{
  "n_layer": 9,
  "d_model": 384,
  "experts_per_token": 8,
  "activation": "xielu",
  "router_score": "sigmoid",
  "routed_scale": 1.0,
  "balance_bias": false,
  "n_groups": 8,
  "init_std_router": 0.0131,
  "lr_router": 0.000551,
  "beta2": 0.95,
  "dataset": "wikipedia_en"
}
Below are experts of layer 5 (counted from 0) of a mixture-of-experts language model. Rows are named router (the router's row for the expert), up (a neuron's input weights, with its number), down (a neuron's output weights, with its number) and show model dimensions 0-47. Each number is 500 + 50 x the weight over its row's rms, rounded and kept within 0 to 999. Numbers have three digits each.
After each expert's rows: a language model's description of what the expert responds to. This comes from a sample of Wikipedia text that the model never trained on.

# expert 56
router:471448404531532516463480454613589515450605511531565481529654485527468468534505476559522607495518484520533499484530448561560568459529499501510563
up0:446452447509550531479529393530541480696513504544503388495544569459460544491467461491523469534594509507570458578551523520548529461502536498402510
down0:563464508596500359502553488439446507506500439496404491485521449502454543507541488482448486578570504422535430437529490542522472461378529475547525
up1:492442470486488544485490452492553477451519573503572547553507538438419462476540588536457495528542537581517376515599363567507544470551403446514634
down1:509443514546527465514545443548581594502517559492613507550540503434484536505522517507563406576496447561542490440464592556492573471485448442511540
up2:459530583544479472492571555537339446598518474531512497502491537524519502395494487514556506532513473460536473565548487529459586553455563442523494
down2:568523534501569566455521487451468447523448543421498463588595482437568466532535502563559503483448515542476533541479571569510508483521502558526516
Clause-ending punctuation

# expert 41
router:482448513527551502489490558483478515504518495495587385547421544480481464530380530492524596520532508465512602450562555565527514459524445585414441
up0:466513563551520411466555477426470554507622562589584495546464550457446423465520533508477425483547443501506467492505552555550563495434460476402547
down0:471570554516433512561598598455469543549470532526492527541519549620443583415553574536563509541506480444447503579507576466496494538540449530494533
up1:456492551432632430515459456554526511475495409585541446425504448529320460443513488485518556488418485455547494574474544596490533528509555519468471
down1:564497501499501481495494508509526546513508442410473532493475556505529564539584505580440574516611575512510559523499518496474556530468550428410431
up2:532510527417533514591567526454412551547576471523570534479444479541512500535498558393516501496574486501465488426551502457590525560507526483484563
down2:409576482512514495555499525459449591575476573443496395520522408484522504479486552432519530527496505535517517538518538458545452504500470581547448
Sports table separators

# expert 36
router:554481487515552524446575406525508502533585495483489466467469469451493523496467481504435674536580543493576514453510441474470577515526551584498600
up0:371544521563546487465533595428529502568496569497435528447428383449487552541466540586481573497518483578432488495481508410513509558542488585463505
down0:524466415435524498487522536457471590525494511459529567459517462513572553478567445522490542461492516468478398478509461539499598517459602519507515
up1:478375471522607437503685682462538512518625514478539570555504556455394470526543459484447590430493484370499485518481463566523482511567559486481602
down1:618588554513454514512485495498431507565473483440561527391632492544603488448599512540563542527488471502535501496550504489522534544529491519523542
up2:461580637509506446568482470568553420526554525506446449554463498525434563500440584473471458417524554561563527533483480498464628411469549469480466
down2:497499500486523552537417484551600494547490513554479389490516544481518486465607450547488529558445442421562525584532480576436510458430658452431543
Mid-word fragments

# expert 32
router:573487445454446445450580438476599485458502529388460420533477519525482513482529501542526541478517508562528507520466548624540543511540555575482564
up0:438586527509538562518484405507464556626569485556449497528427591474418428564528483503470571495464441530529515559532581469492556496464474487481593
down0:443441456493564503468561475499405520535489549498529486553576531592505404550445521437628451557518537452617559470451529570529515508493431468547608
up1:485486492497471515542533450458447427529529564533572595538459483539485518472570572445545542582440558519496604496498489506488454482473500477508524
down1:547501443475432490407553529475465562533497558511461472430506526569483498527510441562382490444484437504513492593506524539560465470534536546514447
up2:615543475449579387531530554531458456529488518511435491566563574540559508508499488517526411606425392473572463382495420484529551421518489393532457
down2:526490616518451617505567513529535531516518549583457608451473471395430542442492455556500493484555440405478501600506578422515461433419468508502497
Infobox field labels

# expert 26
router:469450467489471530423592522605519514492462581534362482491538578412451517495473428525638663465482470370459498489504503509472494527500496334554537
up0:516458436498464455462488480449485477451478541531498534531563543597502476604516383490557539430571484544498497501566544495513580442401557411508597
down0:515432390493492485518480559445521497469446494565566503555537551592526553464446510545539507505501452498518527551500484433544585524501410485355586
up1:612458600412436466532517497506572506479451549459592513446544561526446567482488476444528549540441493516508566440498472574494497563459596433558507
down1:497432481591473516457547484549524494497489564493606363506609623525526533567543427469477393538487530488516518535372408464486477517503519497479460
up2:549474532489520493510481534557402551431590456460454637535500471407539514538404432553530456563470481516533515554546455522489534505534468492487541
down2:504492519481510532474544501572430446560519523528580516501376489528397559477462615494537363487538458482497556416533475473500482464450536488507487
Activity and work nouns

# expert 50
router:533439461517462512494590437616527535500554546546508517503587487522470415496487572518520518481398490476525484458549572553452530460553450531582446
up0:476479504553617484552486553464516577499512471531439486558493428492490455531435420451482546565496509414539458531570500452551498482555444536422513
down0:509510527521551457465546426573494381456485571460506511534543501505447413575435467572483510592536479641434563399592526472524486572475535517503494
up1:464456577564435492487471429375367514514532602398512492494460500469562478416587441419482465442463514515550575446488526489535543578513460503500480
down1:521444480619500521482528447457429443519574399435474528538498551504590470489578523485536497469583499503574485641488507446522506519478414428481509
up2:571539479395457504536518495472496494449509506490528536506502410533537501544507547466505446518541472489491502467436532470383581457531514471358483
down2:515569427393539585507467505485584451532390586465538550448507456407496499495472453543452523494460493533524545552576553484461507448579527506447425
Commas in lists

# expert 21
router:514526510486525511503541440464463590484516627485619474538482536518463512538485472484611521488591459434496451496531461562464550498505495463554527
up0:536484646538454493518494509490534505413520440426522563554498576528507592513449427469558430511487528426552520527535450499598558494441517444500406
down0:539553481456515488509546505496522498497425560454530488518476511520507449503402469468496488472538482483445518553436436447518537513449436466571434
up1:552464535500605482536490433465568429401521512509541616546522432407496544506416518466514485540523442472504465500502537467490482547508553552446515
down1:470541563418475553595501436566506382546466480356532438502409526451455474505541484430489490517524431528500459549491525511497424527469523557532430
up2:541418411615529545579513618483542480477551521546562497524477490581503503520447506515426499530452473534525512514468429577561485517538439468536445
down2:488555518539571512527513433599557480514532605551558534538573560527496503455498471530590578496509546482559514503475484523498461436527505416571572
Conjunctions and auxiliaries

# expert 18
router:540525515506542482503482435501454536470491533498567531477482474517454508511501447503475582487555496501500471530597577541461533500580474498561655
up0:530475566433412583603451479507541478544499522497497439549522484492538451508497501503503499552569509472513521509473539437446465494560491482476425
down0:418586429567541470471498536487482499519540525547549555513525517547562460479478552537512464483510511498431599509487499466500480490507473542560567
up1:520575505547425493539487484534533635554494490542519457498408410519474456459529482518471590496507552427494401542492564508497437607513528588409567
down1:472519529476460487568522538527579505430558520569513454426457520473488534503475518601523529552609405490457426458504632539439479475432535572483547
up2:584541529402606559549476450561479513553553443472528513587540535489459548561551489480473480490518470581566561521450549540551534427472501474424458
down2:523542573457560543566508441419388483529497510470415504635536426456445523571464437504483537411564573489440364487500607565482447467588540533582532
Conjunctions and copulas

# expert 39
router:526433574499573504522518563417442485518520490615487514524526586535442555495473476535543502549509476525533457404542491539509498636492510531507510
up0:479551468505607522442456525455558526444427366476490387592469539538419464500461478507538472489480502529526528449498574458443499467481466520440575
down0:538548462479530616410464556444454581484494512521573500502568438557530489569460491627615495545546530402466585491560512483465496556537462523489488
up1:381508557484512573468523469553445472603510494512481545518430542465475570562381455574518494532488492556493557459439516489528470540580569504503540
down1:567511558568516564516409458539508494550482445543413490506400580481531466474478519461505484424448505527462462580511454459462449458516550476485520
up2:417524510440551467433566437474465491549442460497568437481539534446531509553523485513479524562500523471484413453532409451577529561432576519513488
down2:442498462463542532553500558599435489492536500456513527447488471519416570486474519472538513429407508461521444452519489537508419478529564566444487
Mid-word consonant fragments

# expert 28
router:537464528515525474548445358532510527448464505506567567421505520554470547540481542516452555454462515512624569507544547526502523423542450541481533
up0:567454482477597529465443500536553521541476521522586584600482512554425467556546498478481539467619480476523461512498519518460439469467484545570511
down0:552476454580554471478509479417475549497553548549535429466533565492529476494499538572580478591477513466502498481484491523397530478477527482458557
up1:467406563451406524629534476606495498478464511455529556522510516586553648464536510453454491488454545501512438452532522512652478476472567498496533
down1:455548527584478468491426416551515511573457552557521561552474499512532508520492429481592525505508458466412476587462447532509380556507482497561499
up2:446571539399532507409513481467563493484499516568613485542493485590427538427567499508539496488499474364469474480509515619457527522595518557450515
down2:410507465563447490455465568546492429454426526517552506537486500580450471463490548484576531541536490495471441565417565509414411553511530529466413
Infobox and census structure

# expert 57
router:433554493514568472652532480577524521455476412492472521517473463534451554512528435537535536508483570534485492559574482605534560561492452470450481
up0:514488494458548517443543585455483452542579469512517549388487498592373525515543505457555543546490522492523483451507474449441526531608555488448549
down0:463532413622474496490465547456575486404539412540509478516492560503543517517498427486466467472526408531480500531526603511488461553489454512532548
up1:429478501469556452488412397441511532471497441528449442504523555511519505463519479550452526452639382585488514468596523435493576578533523531499528
down1:546529386419449434507489507475563567570525587491506526667493485523534509576482476531443468525494520473509546462552506564604477611553507484542453
up2:496605535419562474561503579530441497385493484513540534401460498599402443499493544478476476498485486531471590426502535541499477537519601492480481
down2:500561502469493528543601459457412498522487535548493393402470548533381499428504469524585498552492574452566464565508518516441491507496474487469503
Closing parentheses

# expert 61
router:457466453593513393485473528487474601591473498569464438501517522467433557543463490548562484519473517484497562524498461583598611501547445510437550
up0:562510475498507439513540401444459439536450572566433568514483474559523491460475579481500529616472464503547510429459412494474495454612492422438509
down0:524529456550432535518451473517457598490458553428523447475409516409517614508450475505478545562480572529473562593450533436594519567505521437543500
up1:524528458594415478445510474567561499473434551515567495576467496507560500465465532554482520524444491574592503527488504459552567492558470427452454
down1:438490479468474505593522516545492517523490470502435541497485478496507555542531486531433498530519578521535543476586505543522511504434399454510546
up2:563527423492508501570446487521448501510421598484541579392507500568564495515569487481539491517404422428523487435487454521433535489499506452394524
down2:517490548389505483488604563561457561463509499471507438497512401487510542500656515448489499534450475467462471463445511546434490461435467485525538
Closing quotes and brackets

# expert 51
router:519421403510560507449583355540439542469592559562475534596600543564411464442492512488605497477524452498504566523582510546532508564538564525463491
up0:450508552501409390569515542546503573513531605532504492539481520473540472500437453440524523429535485514548444526407450465564436474559479479529517
down0:546499616496524512442510511569510513566552504478502562469494485524485540508497468534464514519551505402461572503513496543557484482391491463420536
up1:564516585498503495575463451460496494551509390559476545537409524470489466566549568479490486487610484497527559480532488467521503524484519434542523
down1:413432530598425535505497473463441508531460509501517481523580400465509447418545524485484521555462512499448532521579519514546544459455490569500533
up2:433504420498497550453458574562646501462515592470522447515559446513511442465512578509521559496527524582475460519503472452539525419524426423417484
down2:480448551550511489472527489485469408532480457494506518532473419535435525487460440520429519490528567452562494571490476565514560558440542446539586
Clause starts, multibyte bytes

# expert 1
router:476475557531464543526640487480506466499537523470509572527510522396445538526501495569511525522437482553550487496444433579518547494446517442486535
up0:407427578536461553519457473499480477502515494481483536483470549537539511473562370486548481472523411413502586553521471493487477507522634556471452
down0:483539407518467393508535546555533581542494519513465459495490499427440502486496514561492520564515534534441525579399609486470520475505514563424477
up1:476473499541405507542522439584485602570437453484591536439470556475574497453498506569447499546505470445475444488557483547454533458465394542541524
down1:492518483540507459408412544558523572531449381514546505475450544459516460355439467507467499461420597543583535545465449451478456528413518589432503
up2:455465498481481513479516552558586470548441587449531509479451533511529519449548464560496519497500537518488507528474585589587534519504509586512500
down2:487544538461429564425577476452428495489553465562504407406476519392501495449550607501477515445570515438443500525450488596380400453529506484500577
Articles and nationality adjectives

# expert 59
router:467435558542450559549491527543512444485402595517495476509459494527537561479467458547532520583510450584569530441530560499516571519517497577436542
up0:506481494506450414478499426562468518393464506492564518493469394417478495558570565521597494672504453465538412424491517433572521519533410494465529
down0:426526574613536505515573390595397512454548481559468400525460458469510569570495511498535527539425500549449532500490566515528526367441536482528537
up1:470502538517451402614530494449495492449566547508504470480546559462569548502502584477465461467503516445485476505519419563580533554496555542496548
down1:518505427454513551455458553485474514602429538495523460419492553590476513495442469421503584453446480540594531594534481491449570466475497565441503
up2:449564494504476449597460471508517503496478502419489513513533518481510579525460422559541550550476431526467534492553505480502554572446503549442518
down2:558500482483555606500438494538489513547391482532534469466503601414558446435339373491604476553527512567577505549548550456463439482521510473448512
Light verbs, line breaks

# expert 4
router:459480474449538493535617423487483427530499594429527626458500499494473465471438494512472492554446523542555540499568574624497566480487479535406561
up0:526420496468496426529428548449469487455560429475545527516410520585548538422460422549494488541565589460555635471528471462537487546467524510493457
down0:405484575540493608513491590487609393541506453478539495468471524511477369518552459466591455554558595401395476460498569448583496517474427583495457
up1:583552518590479406469494562547558579483432549491435520495430458531459478418522489557517512505584542505420471416462552529538505535515609414439512
down1:493442529444520450461500432575481469563579523487388455424546568480444456561490500526533474542464519435490528583568481435479539465424576479464533
up2:566493394509448504458559511436494451452507522457575423474435552556510548504493423477463510487506465493388528515573474515572523449423500549549449
down2:523504494599455503431443507512536503490574451398494528461466456502502450441542454479557455422528481413454488394496509537563471456518439507466615
Nationality adjectives, table pipes

# expert 52
router:510493463498541474498466462558610532484553492526545483518589513549476478524524512557474567477459476547515485533541492590544599487526415560491546
up0:457475513419547529473522464504480474471486487436551472398498531507441556490486416520435451636583496528546520515549576489541604509451562607497610
down0:470509510427591578465446523550517451491569513480597494517502523542565447583550501521428555578446527512519567421456608426575555487470515474568478
up1:526557514576564510509473493490500496543437510569555486470505501500493554442555463435438467455561532479502572440503520565570571505492485528433518
down1:497454562481506528500510558458488495422582486616491465498551590473482536506501443571473588396563508502478446492523553612429457495564433490498429
up2:561580563520480514485477473512602514376492585490506457504510536451471449521460509499578640470446568496525523489479524432461568508546543408392455
down2:515436485459433568515524419484527463436546592515580518478426465434466474541523451621469542527494493532472535466470478458496541556410532482440494
Commas and semicolons

# expert 44
router:501481542518469494487478524513515544528552518485381485505542478532450524542460487486527639491423491491458523587479510533478496486484469440531500
up0:438397490472520542450486478509534485431509472551461497427555537580501442569410565507469515527523480484477540534505518498480493510516485410513521
down0:453495479539488568479533540539485507627464535497534484475570468468424478479504555487527498422413433644428461483411495485548457520478485484437429
up1:448449431537559524477455469494413533448504527460506488435520519517485544503499590503505525572472487582543432491501569464446497532527538452422553
down1:568556441464513399427567468492522590474490502422467526533472422400487533489477492520573573525497480613466535481499502459524480477525512472360494
up2:464473535458449467477496592491517518372510488624459455434528434501469496488438483440509466459511589516466493506526490478556540576563410576402490
down2:492530441548545516536493584419466476503486469552497566508510572452578524482490480546463460518501465546565516482468522536506479502493431501335491
Head nouns before of

# expert 43
router:481398514575495505508457500508549528478592455450418460451467483493427565552503482535558692566378474531458532583481470453517483518414479438407519
up0:464513528466383542526455575543465498585484556533449474599483510445555553450537533423578545453530539485567490517523528623513521557508449462591431
down0:514519440483586513517503482508407521468512516533459496496500577475537445428530408501568411535559512546510428478507556552484465429554464442500472
up1:532578448466513485528520492506442460537446483544514554474495537474439520416483441444440524468544491461513500574467503454567446492475565503620549
down1:511522422537527550489521475529520527579490606407511461465503479514499561532583484515504432568574515506544455519516464568498513423483521535525609
up2:470440461412457493489509512469560459446456508510499540477521602567525538505549437523491437597540464503548510400450402539517493547429481464483522
down2:506461550497537423452540615461478590426561550603524416446418596525527496552495521471495534584470497582457462530579551574490502459559511524487490
Common head nouns

# expert 49
router:474443559571546522517547435483429443467433510523505534507427547503477603474466490506607416497547521494464523460492402510532513524486463446409491
up0:561450527525607532455477440474416495606599561540533475476464541465491534539510459565385476512465494531435630599461617537452471546484545488476514
down0:505512535512505616528447428499451403499489503484498488473404438477518491494531501548501541388466459515406492552569508571530483456516508441537548
up1:460474519540432522533497493557486448518609525485537516522514475535509552435535542509482455547487438418514613451457530500497479567493585506539480
down1:579439501484523614460499408524632529498471531432544474481471468609558516553472394526575533544459466506546554433480435577578475498520509437561554
up2:492548549561566468473602533519512434469517494445475505428454436594443503503464529543528448448524467574503520531507495520549539516446600583493499
down2:498491444519514432553556559512481553446470562512449433418481661540530506517576492470513456495466507500531563503461522481450551526522467528592426
Verbs and participle endings

# expert 16
router:382517474521485520503582504553524471502486575434424479513491587430453557510473494460595572425446486483508443506499472561539520429543521430479506
up0:531562482490475462525566526476524537553461460504490477499471440508424517483489456468595538456483464528578530478558567479535498477502447532499496
down0:503454488509515379461538520488459516466506489552449510400519559493543462583511473525416436601529564501575525510492551496441515539472449470435585
up1:488546477476563591507456464535478502486466483507512492370508508509459465460508443489462566438431516426492529411566515658498516465539536497541523
down1:597571501524473468507493526492511577448442565461520512531428432489461410486470450631492473622530474423435593538500491422340491547541479493560604
up2:553468529526539480502606517389519517496525507565535492560532504505429505482505501560465553571589504504605604515569502474501459417576536578519471
down2:560498530485514521512587514494416516455465493469496484548414519414542535489498430564500588516504493450497535413513523428378531472505429593507523
Title and label words

# expert 15
router:500498510496575491571548513542522368470474552541546530530501427543435660473547532500546483573487466518552516515593499484533587508458556474511512
up0:609521521504458548480514431527647498554587462488531502565482551535464572472495414594428519558490442499497626599498450426450514547461417575469438
down0:480453538504502415513427561469485547593485457437504432544560447500504487479488473604577530461433543546441555455487534615557547517538555465564480
up1:550552445511482529515477519455485594430458516475474496459465577483390466585462495481514477453372394517543539573515473552507494472406473558436472
down1:469493480624589426436497496449511514568531504497506562478466459452444461480465414431522448407586588461473503429415429464594501470478515557537431
up2:484498378515610524524444494521438510473560417522478533462528456389443507438412354553526477625421414457524533515479417494566575519514506501468537
down2:461524463504658514536483451528558461496499503434514496468502459593473415530525467453515582452428407422512490470508457457430414486466508534473612
List and table structure

# expert 31
router:564455520474453477466453528484544495487446459529403517496452495504424520504533435564535617495480515508557511432510408492495509528482550419465512
up0:517567434428488552456469503467524450516549525528600412458415449479440578479575525451445559526472490627444445513534495550508462541464452433447494
down0:456514537496487525463516494564470571543544491496454473588510445498516539507508496501463469556498451451608558484421348501519472567487483491532534
up1:499461466510480510561404548545535539450582549500493550431469436518498485495531427540518470619465419540471478470420491463502557564483458484460425
down1:498540493477518551543374544533477482479470396539427401494459452463490448492489557429459527527445490571541509479531382488568527538453508528487537
up2:509414588615565562542482495487465489591488496464389481495537548409523505549562458514530466556448472425534455462600471468488458438505506507493499
down2:538542487452509508462438498570486494495438517550472568547489540558494469498396539473442507461579514437563480508521430458528536503435556489515543
Sentence-ending periods and initials

# expert 37
router:515516553527505547528536474566471547442471479494430516385438538530520577599394459437508590600534406556583509471522495570510554498495444447529526
up0:451434467440515480437491384553399469501477529466497485436436446498464497480536520596475527533567550436472498452585647528552533493466482589475556
down0:521492439570475444559513500483343587556507478438536539403471450553458527498503456561467568531545424546477497413501547542441558536466429493471466
up1:521521516625476478393507475569513524542471488481556582423475493461488481513468476569496539577488502494526547484519543602478445597431515523527558
down1:506415368523414533486575562442515500420439449592448514508624424473605483464513522538561453573492500542526557542461445529506578474536549522609593
up2:404478504551466517464498451564548447507555549512573534561536496437452460526404470523540559503350546524477537555440462555505582469494381394497548
down2:522474558445517532443505546392491553519478421446448503594490577575481492484412563527535497460432465621591495448387530490461440564538553542491538
Table headers and stats

# expert 0
router:469432509437512484487550537406481552536542482527437480550584436409429469575477394510535563498520529450530463508508486524469506440540416511478532
up0:406582455516525457540451474531467473550477603483533562480494520523585507493561373468461541473503549519459376484508533570459521519521505487439553
down0:526538408501562484608448528478519534545385555523530467511475416490425414470493495445586515515459543498510497467481457605473441494567576453495479
up1:446533438470510469498529507508571490480551477437460525393569434468555549462482402533523493497527429495497511519550486537536491515470478560500556
down1:457480514424542525496538520589528510534572418529493514441518511567515425432531575506518498440549489543588476580487461416440447506527519601405500
up2:490600568509569582496540542516433528495582483546496546439487468580484485489418522517393540485514389448563524540455560531495605440573489573473516
down2:597472408530503495419565498498469562492614554441439428480398508470502537533468546542567425565512493550548568487450444450454474446471459480539499
Table blanks and word-initial letters

# expert 12
router:563476510510551482599515404523546558507522465519409516433496568510332576445452504541435523496497379536545503519598472551590595523515455454457541
up0:517527496460469505501558472515511429471502486477437498425475492491465593439448560481494521490439456523424454522576490482436464466441484531537541
down0:508544444517463384486539488518474493599532496502466631502470497437490541541489528501571504414461474418523557481532478554543605399485459511397564
up1:415550521509518531500421552429513401552557506560407563563496622421453501480503438540421510537470534592515512552484434518583627606475384465464506
down1:462472497510517496574428471444483539512473488538465486438505441432539366477539436525581525550500555516576475564525467516546485456489478557438491
up2:515424519541455528509501528585520521588545448511556453460449498560510440415587565493482451569441511532483465372510534489612514551515513495478577
down2:543526461455439532463553488536447398545594538465484497573518503541590501475490570412522547489549527579512382514471475483550517398549528421480437
Table and list markup

# expert 53
router:486456452539499496499510471599529519488599550510570487486665460563511454506504509533459534485457451529525563451563458582545512455562470501578505
up0:465485634566557477568500519522445588531484518478509437537526537537385464530448419546489467498552601447579499505504555510461507566456457443537440
down0:570503410481413555470590473541505497504422545539492491558468481478461524459520545474463406609469509466550419400492540549431487445436464578557457
up1:525437482583368499512538497545545563510497478526503530517573468476491494428454431529509449495480509588447499611427255537545646465496430506494469
down1:444469476476507486535510543505486474539515513526453402509534523493488509501526524586515390448460535559495504575566621609482553520595456501509574
up2:410508431520455507512551462570515566438562420498434504477526513511454545465466585429639586526464482559471519614501497513433508474483459478432485
down2:570497522574560592479518469510498514556574519434460503486574523500547580495551512566503577466494540465495405489487584467405446442556552559546577
Word-attached commas

# expert 33
router:552465525559545534583485503474521502506523588533492519508462477533485527449462467494492474460465448496601457437475491581535548503559516524508517
up0:541527415476557489488423494400395581517439504552530353498474506547552553511510506497456479557584457533446511463476576466390534590441497471467489
down0:458563494437500511519468469391493481552439547577544559432549510466465557399448455420529521361526540571513522549495531512497550531490517446508439
up1:495534490597489523416465560390425566523498536541496497552509495561529537559494446508488494512566463448520568583420572484563543423530472451437576
down1:481460475555529471430566516488489521493433419566402449521472498439473514472491482494588531555452488573439480563491463520530436564527529509428447
up2:488463547557433430428494503402524531454439467503512484542510471477488508460425488491558508552575507514550492465477522458507501517487459470418556
down2:551566556580477454459482500512531555475454494425535487490393500576613589489497517422505525566522443459606442451533505386499509446532409523465541
Mid-word name fragments

# expert 60
router:542475402466567428445591392438588596506544539586431474506539571448452535536471557541544543510534483595525558499552484503509550557526440471493505
up0:463567472443515542443510491489445457554474471497493527543559419436516467505369448541471510492483405493469656519582483438519516420578499384395441
down0:499519613453515525450504493497651538496548465539553599465499536427517486448496508461461550428462473496475443553595473444529510516538423488475491
up1:429520475482432547557474518490536482528462477572545579571515484626460451562515489609486519501458534433511496534480487464552465485526513551593435
down1:504595479450483476568499546475425577521459570494500550532399492488437475531411555462537514581442570511464475577512510504495503388540540470466542
up2:520500569515546481465577486386512434518350539501544516546497454467429477558532517586547559476535539494447537513530461507557507543477520549560546
down2:476448472533495459458488436516559601486551452533469465505516515470399558486491471569533445450531555488655485473494518465455495484542540449475448
Closing brackets and CJK bytes

# expert 23
router:538485449488469572508545385445482526447462504471344463445407540539455478500477515470496569550433545562600542503441444507494513474511558356570576
up0:510474533553531396427453525482459495569484451455514478470477457473551553594465434474548586516468563434460500505424548482487499413587535457479494
down0:504435463570529550496500509484495496530455488546445554542581559482503479498476526400511538527432549407484490494481487446519493548529520445486531
up1:504545522520538448531497452480469498423450514548526529546434554441544394502551568477562506531485547473448513526462462543525513530532426461560494
down1:516511476549514395534581534490462469475522584481548537582553467427477511545464314480495538497383513462433489513473499486432484423519585529490481
up2:480466553533482567581558542381526475469519519512465513536549491531467398442501563479497448449439493473491476504470438509563501476494549508512544
down2:600435506450529518466459591524550479517557477532494487466508505461467474493482557496476436461404494583597558492483493604483485497464490476523504
Word-initial capital fragments

# expert 30
router:496507416474495487440526454533456579517454551564510394507495571461443458502529486507531571488544438461533441483571494475481551608563482506526548
up0:552416476553510496476504549495499496609473480489543405543522522476557466438454411514587507552559629479481447516462612581488546489492519435514525
down0:546565516445492498535554565500588461439530448503556392466542537414531479536462441465513501609554401581468466527450488464468479505396456505489509
up1:549512485496444454489500412562511560483590477492544547496520548508410490529438485510534417425525406404456425580489513602526587544579511503554501
down1:553486524550582498507513486538517560411537540528615465520465536538507484583510533472503512514386551501478570519507494556521455526540576522583536
up2:438419523557529554519418431563474495481464478431532336509497548388550446501530444467512481631509583551495541529465499481561487537474478497505512
down2:457460497459509502490435482554471489543629572542562502445399467593564422443519480582507629455524497482562444474500541482477494553491465615517516
Family and role nouns

# expert 22
router:534488535479354488494508528527559497416477376512420573469432583504471584528504473495498550453539519491539525452431439485522456473474550404490579
up0:428448540419505503603595519529452560480420534507588536508521420441503545548452549507586531443470506470522528505618400555520501463528573518455513
down0:457530541531566502549474507580491457461453495520518493508526535482522509463640566478577542459446585530533418470540614437506408578509511465462557
up1:564531390463463577470471455586445553518483462446526443454518416452483512520503556439503521527472506556484560489485551389464478525480485534573536
down1:444558428543557603516482452518420477579507514551552638482546522478588489480453549466501540513485509520549537492485415545376541509531508525514513
up2:522575435538534524691625460524409510530467488546515528509611510406464470450529501472481499459432505414532435505508524522499482516474470477482575
down2:452493489496482576471456577540568557489459528545458505531530497484496413470522466385508473583614557453489520664522516480570451625512455564557488
Sentence-ending periods

# expert 42
router:486451533528494508482471527463583519521585478511411490452567586469481516528407471522551571548489438503492443570439475492479467491447525510475521
up0:467528528481444601620472551586454499528529474539481529477490459524529462560471495523548520568415431514535489486440541482554501503457596458484487
down0:507480530456541612565544520545468524586479554500506502467503581393536470547483531487531501537440450500535466481492528521512536566445495514454549
up1:518530548500486582524560476432516512459526584563563410512458526459472536543386435538501479465523450525466521515513325461402586450483633463517448
down1:618563624514513478453540490544464528410492570564471500473498590524455476571529445494466467516489482453507434483527473538473566507368465434515627
up2:490457520521484393506509496579485527406500563496539510403466515549491475531495447528526546562492598507453514528462536471571485420451520572616476
down2:532515478484518554442472439603426591427510604455552485418518487451531519400489478450503516444520495562495513427477523540397495511424558480408439
Common institutional nouns